Below are experts of layer 4 (counted from 0) of a mixture-of-experts language model. Rows are named up (a neuron's input weights, with its number) and show model dimensions 0-191. Each number is 500 + 50 x the weight over its row's rms, rounded and kept within 0 to 999. Numbers have three digits each.
Before each expert's rows: "comes after" lists some tokens at least twice as common just before its tokens as in all text; "mostly gets" lists some tokens that are sent to it at least half of the time. This comes from a sample of Wikipedia text that the model never trained on. Tokens count by the router's weight.

# expert 29
comes after: " |", "9", " ", "1", "2", ";"
mostly gets: "mother", " generally", "ously", " immediately", " Marshall", " Johnson"
up0:453520457521570526569514425471451585558524435489529539483498503459451498514486497541586450416464497499391477570455350501457592488388525451524408505505542558539554586409446574505554538512452477438428501599484438467528425526456455608527558491560544403513603517521481428558539397564470464529518533552397424507408424566528473450490408483522477481483452536480498420441499584546425493480401561476473580541480423570467434502422448510513541494458540479468489489483472517609538502469481564508522471553515521537415492502533515520471515484531525446509460499487478448496478453538485475480
up1:562501455478585426538543525501557548433540497487505425466480537448503471460541461566567506444508613467437508500549585475518543548502544507479493527496498487461540538488416482516563499607392428426452423569571511372519566461515612507561506514485526447509430516498578420443463563419515523511528617553434583488468436440581452490498455577581574397486437515491539495545488495466439414544547533490475475388491477506531568560536497516480573451515565429539486420518558501550484524470542517583525490482500449566413425484544479460526566526531466514512552447557607472463518502584517493468
up2:570426499522504539588550509544598433483568522521520521473466564415518555401501477470500534474519497480582580455508513424527447522460445481506515534543496474495480477507446483570532549525460467421627466504393524399470494508468441534551498538512461464591445518555418482431519503453565556487483480497578502503526548462436351560434472580601551435491423535523462519430537508513512501525476580517524579493487523441492475494469497453454491512506466554473559559480503528640484423523483440444497546550546489651514540497576557531519582607490582552499492470536497537501408584578501505579
up3:483540460549567454501524455493565488580528406508538488459409563447506505513510455522545600543501515447476586459512468409476619465450492480554474535556461559499478564416606496547488476484528452469527382482497542508491539397517562516493560497549466492529546490486452533551587519358490518514580461529468521515461481517572487462564450516554495505531510526508465460602458567525523471388521551526440422517537565408536599498564472439495446569540485612508416552536387483541474421494470505599511537506565490593463386492481444509521471529573527522527538441524565417419534533511510481508
up4:522571423487532481499546513522551461471473387491521501471512537490620576466597445467532463461511505482471461521529546514554505472498497481383495546499502430497471555412568503420436466575461537443572534456474489447548567410497468433430432534503558542616482497530434579462553475514477480534445639485609478572498505514554434584536454605499446595418421539552511428495486510553497477448540493486357541508545472495441463473433547517513528530497446558488453461398503535444567529503507466595533444522523529610452526520536538486511564474544442539408555523525510427502455539498513447495
up5:536543579435508459502570586502575503503526443559519437495616534423571510447514543476513502473455498396479574461478458513422472434420420467538480471502533568448463465513461522563508513532453526450486528573445479482548579506454482566548617522476587483579474490405497447456577501508485505391466547511421477421439513510471579496521407495546473487472391443505523570471453467478491526547464558476516537419457523440452453477514533470431522454503575475526493340550494446543578461536530549558513475519481550568439496476562542543454452528576482428448564481535397613560574531504508547495
up6:445507512543512458521442493511603544544516477497512441438603561429476533465587509437490501445464554550513454471479494401497524463508479456538463498505550567447468566447569507555460415486454517435496517534518444507500488485502494599561485505607491531546469552449454453492622532468477535447504529529560436495427474544469567534515409477519603536486520493481582522522487625458629530441455514591427602513497562449486463398491585602430499488524570532540511415564570493547498508424524557563522400564450555463468511527581445530477543566489505479481531499543442406449593490523493573525

# expert 2
comes after: " |", ";", "|", " +", " Team", " Did"
mostly gets: " con", " Racing", " Chevrolet", " Con", " com", " Fre"
up1:542424465478527523490558565460491448528538442438488505480538475401528492503590447399469512551542536510635439516461446470477511489471479550443460538492520513570551489537537403512458451446449532437538481479434520388446510499521495503565591464478437503508412579441478533433442508472502423431522376445550482552444543435448497410512458479541477355517498456540452475508583597488524400521404494477444531587426523579479492580476556444525502532502525540526523483458514448479485412512533476444475470539502535542489523545464466476533585525535486475570587442439457575536408571576571500442
up2:467457433540544511468530575514627511462463449472422470494437536525515474422562475446508512507546490475513473417378427497564446537581382548576481447462482509454463488410458371479579559477475512451471580458492507545571435468581461496520489494493428576427429552479552476477494499555527511625506517491530469566431531493400484403392472549598544477458432482467522463543470516371536461499405563491439512497468542466550455467525567453405486491518474529491467504540517502570509415489531562509540441508519540600507443435494438450534473566482516487447464559495507437523464565478485462541
up3:548463486515498454495480546389524585552473490526501417511506482515565498524475408610474565397549519532367592572437439521503476520448459470570457537565529500490435442492565464551494359554466528485452455529420541440474469478445537543446485463467478512479491470569558537457541502478512479488516536616530567576485439521509545519628464551485482541475469471510528553461469610540552509547503460553479421445500466477527541396537513545511470486577606495492456517440499435563458473579480521529533454432638507503437499477538501528488561603557501425606542473451511440517598520509492544516
up4:492463455478529453516530569426548575632551548459438477515588596480544537453461448525531464443535608515516495499461519467389544513480452538420474518486548496595526462487539471490583483502437466462419412569596538509529461521466566520456539515572535503512461395455514480566474468456438546487482482542499547539467526560507436511392478443486437429510502431487560447513441547559519539550432481392487463593435527474411473489525466540559535430567450512496426449485497473540467411491443569496453566451441548410575437498535467407493535542430556468398462435532570498487495521465579463485
up5:464536472449489484517542554528517482571505564463496524506401553481496463411616504560562413490462584498470509444514509498476560492505512492577439462517448580477561574468475485475569556507429486474543436469488483469584430536491487536602539433588489564484559430474508409366587557525594475477423581487502467480422509457493477518500489505501471476490573556416491515590523449445506492475488535416468545535612426450455565581475467521524579521492539461529546458406395590458493426530532503520613477490506451568509533460507536529553582543543472544502563493507563570551442543579560566495
up6:443555497527547494502481504574543525528527513548474508428459518585540458465505463539512576467561574375500466572466492474511586515484426505447499400557484439389420436554469454493485444497460489447429434471543473435521451509534454471567444485589574493445472469467400432460532604458553504482452489576541538513440477555421476521523436438550527547526535547508570547584562530530486526523559509353432518486503366528457524512520530490517505542475474508466523484551495445500499425572507548500517557529546529496412517508553528554487502555456463493460585361444529577580579429510454604464
up7:397464511494537451496533486530488556425472542510480464435454493350467564413402572462577424511481424483545530405530540476378482468465382529465551608505478552525445541414450550535519550437487496473466445463436484506509516538449484607502447512537524419479420393454522491539460510444481583528525486401504476529424393603461597495522445533534540469487522495471513536452461426534497533468443490531440513489512564551494481456459470483508417618524579438553508446510513490525465456484495527427508592581451546573510518510463465465547576571511466529501538459466554542539549565516490543481

# expert 8
comes after: " a", "-", " A", " m", " an", " An"
mostly gets: " du", " aut", " Aut", " la", " tri", " est"
up17:522452477467529536547484555567468534485559561431462456479522541549425410469493638514541615605535553483436424495427533533491433558495488585429422397607560506531515557454388478522470570399439519447411467495534460446513519450547568485493524485427554564488483477459485482548485575405485442468559495460547516467548619515511556512545414475517507556493494482449516476502434519624451477450489475508535478559533537452529531492488496451477519484556513464601548522565558478495582467448468507459561460496473556487472367480518445493596475454473530459511561532483471543503469506515508630466
up18:474475474514476511495549546431401467533490463435547480475533451520482568536427580383556566582483485523497525560531554439421511519574486560386496533431491496473420505473495559475462478519473425475488515474479500482446516501484471541450472559506505400574526533520538521656485509430471489376479552457513442477426539508489499547516494539591548509426469476450442458412545447474540513477465546513366507470506553462581472540528497476519353535512526443526461373469559580504477410594496521468566479472539467539498595470563489522443368448518589478428529545522523461516504457458535548505
up19:430531442484531496456508487540520459498563500563462453540540437395421474439474469502564498447420532504534531523509439516473470437542535570539513474577495506549568491452528579436458470457598534471508567456561468416521440461480548571484435404458520461437460522426556499558584369477405422519447562480491512467630449464527488493514455476568621496531499445547537497484555521516557596353480481534477519627491439449550523556463526426398537515518451537571473508494546483476480456509446445460522459461537483536457479565562481544469458501551493462472455559562483519502557547388477577449
up20:430478506442514518573399576593444548415459585595448479480520565494491573468443574515522459569610435584578455486383450497554477487457476556481478488494514585492552468534452478468557490523473546489558489500472516527481530592495503459437465453498452482490499426457508472437511471473459426576492462566554479492522585579488493514486467500551470487470400520432606464486516469512480498477408617430542504452443514423554500531551448551504435558471554467535455446481606497444575489518605509548435498509539529525487581547427503545479550532586535474402522503589496563465607481497580467473
up21:500502448568512504556497475479564567537582469483449574427578517474613448462486519501534478445469408573538514450466497461545557617506551548491470500550533433502560482501514619481587593558567550473541577512404500464509393512468488553471493542582473500470419529439475466583546488449492528499530490525522350560477504451520442494577469540488412566456491549557585453496467454506448517382500479564587453495463595499457488539532417478469432505399456499638464485518438490433544525528502545502495515503495554539525502475554473507506506534550449573510481430538459461491459403449569524568
up22:415478506484476526596486542463459499525504505483518368526457433377519481522438448549546558459551495393424553553408494509468574533488429511400448535460466584496464549393475496514492477397471461461614429494547514517562443482470507482431521451467482500514458526473593536486550405532445418522392499510529542516477495436472495529440516537477419542522478525514518520503466440400402470535483534496350498585581529474577490554500521490509523466575609450406496416497533512452540497551522456509537492521463459478463533594547530534383456487458540477481564560512557520514429527471526515515
up23:562457620488537504534514586493454425465439504445486400563501487529541509489539529558507465436416576423530419539457535474492477447579532445495560460493518447497495522460489473405496522523528476489555433538475526521531555557451493495518504531559597500421532445466512500501557517436338431531464512483479488607518508553438516473574474411540462563567511417494549501439445461500457441557484451536502480514551465445485544465498498496530558456399557493462593492528586479598456480553484499457490504473556589457474613530538471490478634519547518500589535374440526410453480437573454557546

# expert 4
comes after: "1", ",", " the", " and", "8", "aged"
mostly gets: " move", " glass", " invest", " mov", " Each", " Lawrence"
up0:506455486480585489504585514511465521504560537469497529524575523378569449456482521562542522487476530496561474492503417459489493448474513439549444529433550510442455441543526555524487583457511480455482535461435398563499365393500439486538510470482517545556453466468506481486500553438427497546495547498419472692487448435532462462496451540489452475441470453587540465484442523454461560477521565432480538533570538492504571466468484475508565428452540447497535482515557524500566384608518570549514575436503484596503553411547428410422436540459439559553446491579470501533441506545517485573
up1:496483480512511472447422551464582568564450514566482575472483571392524451469396542516489385483411446480552451508534481428447492468477468563543499466501541538442390573531505534497488482579452485455537510586484546507419539430481509573511512488537577521449496469438506526464544520420367472557463474582552497487417449551403448365435440548521470435560427546535561453580444524470460505550511520578462641508457527462558476492513476507504447504485566555415484458559434451393509486547485530486449526506498502526437511400476493474497559527432502487462536448494444499472438516537550577522
up2:498406581521519468508518479487436525524486510515553485472431517550537407519530493527578499477462426540523487429515523478582525524480541529537496539454518576488538499420508499504575523527438453399532532473609526550502501465445406529621547446489532482486579534459485422541530560515606445460562573515457498516484477532487450485447442515480506515446466512502363567510478523524425473525544563475525536437539517478325542496517539451405523428563499478621489390476406498412486383496514552527596411526501508492437533459523429441475479515451514485415498476585590460532492437436515478555
up3:547516461556565427449426492584550523465481438533488408507531559366493458506564497456539425510466522530449504503499546488458515557466515517462495576585527490489467512515457526530542446504423481480424410537420421580576643493489549467433452497570483566483538488416491550474493534414552476543597519557434457461476596475572457461531450503431451472416508461445526458507538456590522541558526472413453425422507555488555462465491469535493521388588461478568415494536469453403487467479569486530543474537589498539454471570516416500508562525491584493451478530592488512518415447479546466518
up4:504549507446565459454469494560671484500388480511414501453540473438567513508504449572519443584586584479518434512493492453464512380424408388538471593528535553537574517453495529572451515469417467440587461520441449426433462512477516512462551519530482423609535510483522484414504462504512480498445516464544481497451498475447482491571507474485443464520438503490469483456630476521446554564550577587530543466506486425446545529561509529524487527421570494487547557520394518535521503511471514561527563542520560577498469513538503525547493514496428510389504482531459524404568525540616499466
up5:570507500465573491385530548520483492456575500509494567413459529477463554542527480498460448491487613481507600475446544526479547496483397535536452376442521533457521536446561521510475473493470471440553509575400376557560485498484472595496527537476583475415519541557417384431487506403562575480593433514514507483509491554454538520506451604537391485468443460518485479470508532501504506594486606462551492538522510412499428486487413560493490504497544464406452426502490517519480506405546528507489590452524573493444507521566515517518535557495440450472599495555543510503503456546627517481
up6:400468576444527515479452527438481460472524464473493507532502494490520523457444544430503603496448470514454492494515474404523439506537443563511545552508606542531502530546518535502507506461551482394489530429528427593492525541487500505544507514465546490484397475450578527497555458449527501489526441464475478473525581418440609515594427535516409384498537446552562475499518491513504435510537524475547538520533548451533535496521536421470576488495436499491555360499595469443594398419492520470572487583459524587458518577486579456597475547560514644580506480556530489577437514531566495579

# expert 0
comes after: " F", " T", " C", " P", " N", " W"
mostly gets: " Les", "ün", " Af", " Fa", " Dead", " Pot"
up1:529534540532486452515622559467532454556578497563510563482498461490487479462485521482528489553470441394525473614462430425431546489460432475509524495551471591461485572478499494534538431516549475475507499483426438564504550545435508549593512511537644553470525426534490498522502537509488411502490514511514432471587507479493430541462474548552611595497433564416440428398494415550572486510484498501438555565440534467465480487518380513541466521476453466557508487550476416487499407518532440585463519522443517596423550437538564477613548525529537485539470544529486561471494485546499602604
up2:600511521483520545606534525473523523500528474459548488573497466533509569464520515416511608501530521433504469474481524435556473463517503497555409438512533484502605542486405473534569550425471429488460568445432527525441453577461502584550547525481583456477595536488507549394545472498528500516459481451445589498514489516432486543475471581517476398616405498524481547523447412506612555475520560545460524601532563485416575478479503583482528496559451524522486488565462562525558400533487516638550509523597557448443559510542456500466523472480554501464486506533484486493615500519385484520
up3:427516525465559549550534474567486445580509441450493487507463502598492443569615490393428484567563597484400645538453448464477542454482498505538497525510551562520492413478479554512489495454483480454489425566516557465460442482508578572610422469484637447568634463517450485451409543585465457473461553562478481476468509476474448588454451518484542440480534485529546544498469476427469536534499542494462456446540495502503511473557521414475574452602467523543577540454438525542498521483643478587512453460459488487491489528564516478500505598527560511432564504523462526493455504534486544478
up4:505460490524484564497431470526474525598357429556502456462540567467584551429484501433513404546527477396507567497451555490518605537516435505482500513455515553499511457494552459496480620464555467433531464589469524525533500605400553561512528522552519527485592517515576505505597455601535395504396557474516488502520510464464438501516498486502504534523490440480370546573418560541533476465484475375497451587453462434518511511509549564563467557508474446469494456516481481559528582520526541583569489493504520482426428505500455504514591547519496566567625528492486494485452527540408503482
up5:417609436448493538514471538516513545454468492581564579524501461496549486470542613470455507556483436468457538534457475522395601545493540566492549397575501499502572572432458535594500559432552470476550562495518511511461568381527422548410505463546490484497399527512519473456488482483567497493454482473433468520549456512562520478462463598516586435508456468453423427458482474482565505539558561443521497494511526481496507494469537458560544561421453555446538477543483545421462490494461513572557593538568471476520512441569443558552566559632542431502529438447430402553520534460584507470
up6:416470555471531445503439443542547474525475555465453596512511581504521558437518455476599540563493473490478425439488469530519546578528539553532441456437579542536443495483591506551533476498476435444444554549463424493612500402411513464496392534561462467602601579513509536515512480463497505495441454524508499525456565428600557435563514506503462479503464539481422536544478518485451590518464521467441514511537473507528516504504528612572493512540509466453412437541520516508410469474558553406501441499459465464493475474379518573587468570550422611506523526503511557477474538460489449649
up7:403481524459549655499458552411498622517527435526489468525489507466525578458456522547542579506526531501479488450543443470527422536437410460526511400536548472606509456386454522474529542477544536487530516490515437508516459495451574550536477450560618571489465458463578578500507469623463527466434513512557493604484521531494508492359535519566541434486368589543446523552430499483526566447500512501488431496593464471579502458465530567548560420483495567523496490416539564474538541490474470430496557590491514500482498522495553510493445476509489405501505532549504434492587442527482522468

# expert 7
comes after: " ", ",", " $", "0", " (", "/"
mostly gets: " $", " million", "$", " £", " billion", " Tw"
up6:504446467510526499505527542552574548471555496479422536507523577371537503494510556378474454466595527591544555549521443479487524472463420424489543468570528462543468530518557460469511570460461504494583490481434469570446578465370524467508502526514614633465557509445474563506488502576538549512556413432524550509484458543512364517507434525478505429477513485496502479476544415431531531649494497489470418478486488488436470468513473456502583493419536436470538546536488445485467608538501449471517511431423561554483546452567527551554570461536505541483521450526499582513417440463548416471
up7:419642524590514545540497529421459527487538389599441477484527443496422520479397483532478427453568451545537501376504527473514502491573581510570427476496468469482566554448468615547582511521459511416555472527555490525579488551466530620579472468498461456452484486479552555488563555514518470456490519482492452592544535542484481550544442458528512473450522527474545440533489552500490506437491608437442523540583529511451505585503526567545553490457454421475522455558512504498467514443499483484492527483414543438527470420575433401505510556455504603551529450562535490523592515583513554418
up8:526459578433490509493528540459483578550494512464442539593483462609464487553481595579570489461482540422457554436482446476377460588482546461473409543514534531506514584529536470519452442477506489411500454420515461520439500507492532468499497503609528481410487474531396414535499549429490556433457504496557439509430441472548485452453452546605512503432480480583466496583538581508475455554534538453428516476494384427572444433462500569492414547523546520559471543482504502466454495595556573514496509460552498540495510470548463562505530456511474366452519470542551570429494532509455447618
up9:474391508526511501429564465518537511583516509561541552496492471495585409512567460495543477454490506509434555556505459470431434570582550492469497513442505451514518527506500500386450547469512496532569507530481484465387523563379553501529603503558510576501418531425405536469471530463443485460493497464472373391451402476448591540557498491470456404441511496487477513542493515514526431580531498442391480422499526471504488427424518415414481441476566460589554423523522532538436505620516465522488527425487575532448472504553581469526484468408463447465536466533517535515446510474512587531
up10:485410503550490529616553486534519548445523578501507469482479513461549538454506456462446396441529589432475573433478447550433463467501527423499482484543575516506505558438522537522420508629479534453521484508506484433444578494427442490439474432600502453568479447492536551532489513409451407455479500443574434463450424555506479553416444469576461441505452445577523470559531531474472510454495628575530415492485502492617458473449476478441651482516592474500523458457540501589539438474592508461544508547486496522537542561521558485516535553524464514523523499525437476451481407517586541450
up11:420497585515534519578465524481554470443479587412502496514543468547409596533450453519546491501564538504453443493460493505502469579458507482537409451598471582488515504435468486510480491467547538451475500526507552460481520494492550536467572541500490438450566437494466546475568485441330495434473456476511500550432516495463585562490459416551499502434457511422481499475484613448516585586453476579535564489483456507325554446517585649490523432469499525487447406514413550504518492417565544551492512456523484467440531591535531552527436532506519498513448482531437421523569503509452529459
up12:485482550455510492414541548444536502526509542425444480533464464528529597534535584623435550423490551571561566491551536392499429553507501454596501502533523474434562508474478530456483580479551462431524508484519472492552498448544503457626538513475530480497468502471550527514531469431468500513432469495464437616529446503487418438486477597478528496472531503506421444549537487556488497551549576555437630517517612427386596471466497529476488458533482504468512451480495471568459529444525482600483617600405575587433459495522421577492507493504571453409519479517512498535493453477450435527

# expert 22
comes after: ":", "°", "′", "0", "3", "5"
mostly gets: "′", "°", " every", " Royal", " vis", " Ky"
up1:591566500518542522408594459562541481491489462477501464533512430406518512499515502507515469445520457434528577469467541441552466547475557517632447506437494562469405529478516612542642532602443528481540481414460528424540396563544520506464478536459467513498521500437502409447558392493515515469472536529527479549452447443469456458484448503482399494394531450493429554454456447494482579499450490462512482528496447472522561522531505494418395458472562553525495506520435469549468486599459599567471485451488490539431506547527465545477562556621438453461509407559559550469565451467504546506
up2:450436563438467569570496558574526502544427454448503380531409436497563578501619501536533466527566472449562497485497542492455498457466443506518477474435587472450513522500477437587580530523557528450512558534642506558509455508538416539589499447572502573549447440531532480476508481426457496475471489540450449513473464475412505524433471436525525424460514521469638483526432499470478549542462598494376473552550477453493511566500495554475497469539597502475555561445455470505452432579489443539435520547456428501526516594528455444462506549510502528496489420537483597519526619486545568520
up3:532489496490482547398469522575511587486553517490484537444446497460596528455486441507425597523422448547483527438538454444528561548531476538629432443436550548455479491486489538604442518528461547509484475513398542484512423457563545472571573474547468509604422520422623427540459518428513518530454508483577499523443534532537520462434488558543570478517423447501509461449462542402521565522471460531472536488537565517526650437548457413488505518519486448359487496511524487518426462540475471542525558526486457556480436455524542524464461530590558378496473495523549476512558519453538413457
up4:591524563518457488518523542488532528434530461532511412451426464473509487557483518504574488544449485511473503382467581512513490526534438491514473564562609538436550476495487498571480559440423551431425485498436526543455428448479459519512485475490593543567436581506534436545516508493580480417472549587442467523424582489368497376597492499457510478509458539503505467496500545501416363567548516560483478530511492497404527499505477481465530432462514463436553498513464542452534470566481549518537530466641520529511461438546524612403519503626516514509475479601556489549571542562531540530
up5:474605484492577516490557456497520545427481428528482444515553515539427544458573488521500480452438594452574601577514454496476507533500468517506498478499559504455537434473499550559492491470472461481514538563418403524383479489419588496601529535525506512549466388491521451468549657529563483507552519523458505534482490519520428595501458522559500456484471479452452425511535465621503557598467492486476572438493467502504533546505581484537568541602517440584498521636517525539523531496503456441473478497483449567460496579513440524409620621440436500524509496470491551424413469495506474502
up6:546441436425517472491450563440498526559475559494477528443517540567443483472526491525449424515595532454569564503479503465483482454494568483517526508546609569574527484443507522426537428456447479474561550506536404473454416559461490563437536505546515494440515467541543437428455480517564430505408497510450519555491537481455557497543457548503562603463443464590563383575508554534519475469456471453511487520498541472485466409519381443447523529520450580485534483512474506489598478492497487419527403397501476538461534454473438363448444518594603506526540529455477539548459604454436399503
up7:490397520432542457429439451517492538466444531494472462507539424447526492492428565507468435423524506553605471503431460547420428493452513495573516645524566507532486504533538496508555429555502566462559495506474522505490502614502493565481504495462566476503545521459543523540506466543534478505464401499422531436437466440535490357522461559566519399445562428495478506535468543411521557554435512464477462453513491511555486480503485480524523512612528527582529554474585488554471439492480571469497440560525489589474578500491529557543484550646430488434456544533612510447487599506506385564

# expert 1
comes after: " |", "2", "0", "|", " League", "–"
mostly gets: " footballer", " Preceded", " Liga", " Ta", "ș", " Cup"
up0:526461535501519459446445498394490542507513522467466477465513582565535536457474558514505570535474474437438474502521494462503539485477563480520478547547541498555502423413503539542568440453463465475544431548489493459454463574544538596485547479572595543482471540569545528439500422464457489480523417468496501370473484524476488523493483490518484502403496565534540540501530566581444513468438430522514512470511578420451448464616359545510437373466536535439437460614514498540496479591534622570502561434502517459479415491518462495543481533596558436485478519532422408477517447557415593420
up1:416535499510502534429480560478509570457555445538463502546489466571455537493448520466423427506532446369437542451468433527508514476433466527486451545553538606515501457485473512501519463419407627504480540553556571516451496585538530522458422453606438485531501436585518477537537409512460522483510464505523489453570361538443526513459481471561533494454496571518458558535556605423578527513456463572479489553446445427638530551520468487456551428506581547498515504553510445452571452556525593508445432528562550450478576458537484562425495474541466489490485404521479467504472571502474564457
up2:528408446566561477589475553447525518454457534651497503431475508475579458530512438551620507479497520522541469427475432540593556510465454437477513479585510540471495531570458557516430598447546476480465426408426474511437547471428558497530497484529545432551488450522520433443509526511476482501410560492551331452394534455535484420545485565529463525525522521546518424457471539608525477483544526465475462482425454510538519522468466484517448501488527522512502455514572513537566507434519476514494425579467473509524358456631482531515535505484524428445525463532546467444420468492500387479
up3:546455471434523412495531555569581564558464404530543528531512558472484514488574505491522499414471431471526514508488552570516533539461567452589479496461520495509544515464513503495506456459398458443543515474547517450538490418444530492428446450572484459472423572530589481510472544557455497488533523509531535472455442481506483505472489496520585520567405464527413462597431519498493514508493520422405511434573517474382502533507485486392468480455497578604545473565426461548473492521483554650531418476507458512410432494506654497486491500587479470591548459523529513609522468424410569458
up4:503453537428516490477439535440496498503504569513455510477553489508525500449497473544506488520466496431440425543473466482429468405523450533490450463455507423548505509496377507443442507520499526488516404470602481476504495443483552571503516499552475395530438459500501544451371574504465408429456510533548469565578552412417479388586489428492531436572459404518486448404503545644477524474565475481546471402508543488480513426414477488494463511505457526533567512453540558431434450547530443473540456515483457410524613579487469500480598531475494431455559469578586542497536587554521467505
up5:500434451456465485469509560565485450435433485550582564447521449487521484488489473449438418425570498442594521397518489477497547499401491449564467532414526459437505571545417431495531533457440532471503562549487468511519403524525548526482477565524483480441599513498520427431486544444456516475545450554470601492402553505552519415443468589532565435550436591435413494470507460506447589458432374414610574423472530455522527467444501525524411456513618507632523535492465518527563483498511567498500536545497456546495460512429503536460424487473444524485504455519513512471498509531561471512
up6:511474420568536493424550546531545488525512512569491537473570520500519555494487490426545487518450555478437368385511476495486467501446624469489467484599578431456573466546526473557455450370468544457534379519454472467488456590409480437512488508504524497540408523548503482484511498431466530489585512451568443476494579444523497606537452531526447398479517522468508554524506539490475461579542453545497588509507545527542401451490428499475532461479550479516494511532500497474549531447381441518573504502415542492549526469560442505516655490529534534412573528530541479526503579574577524417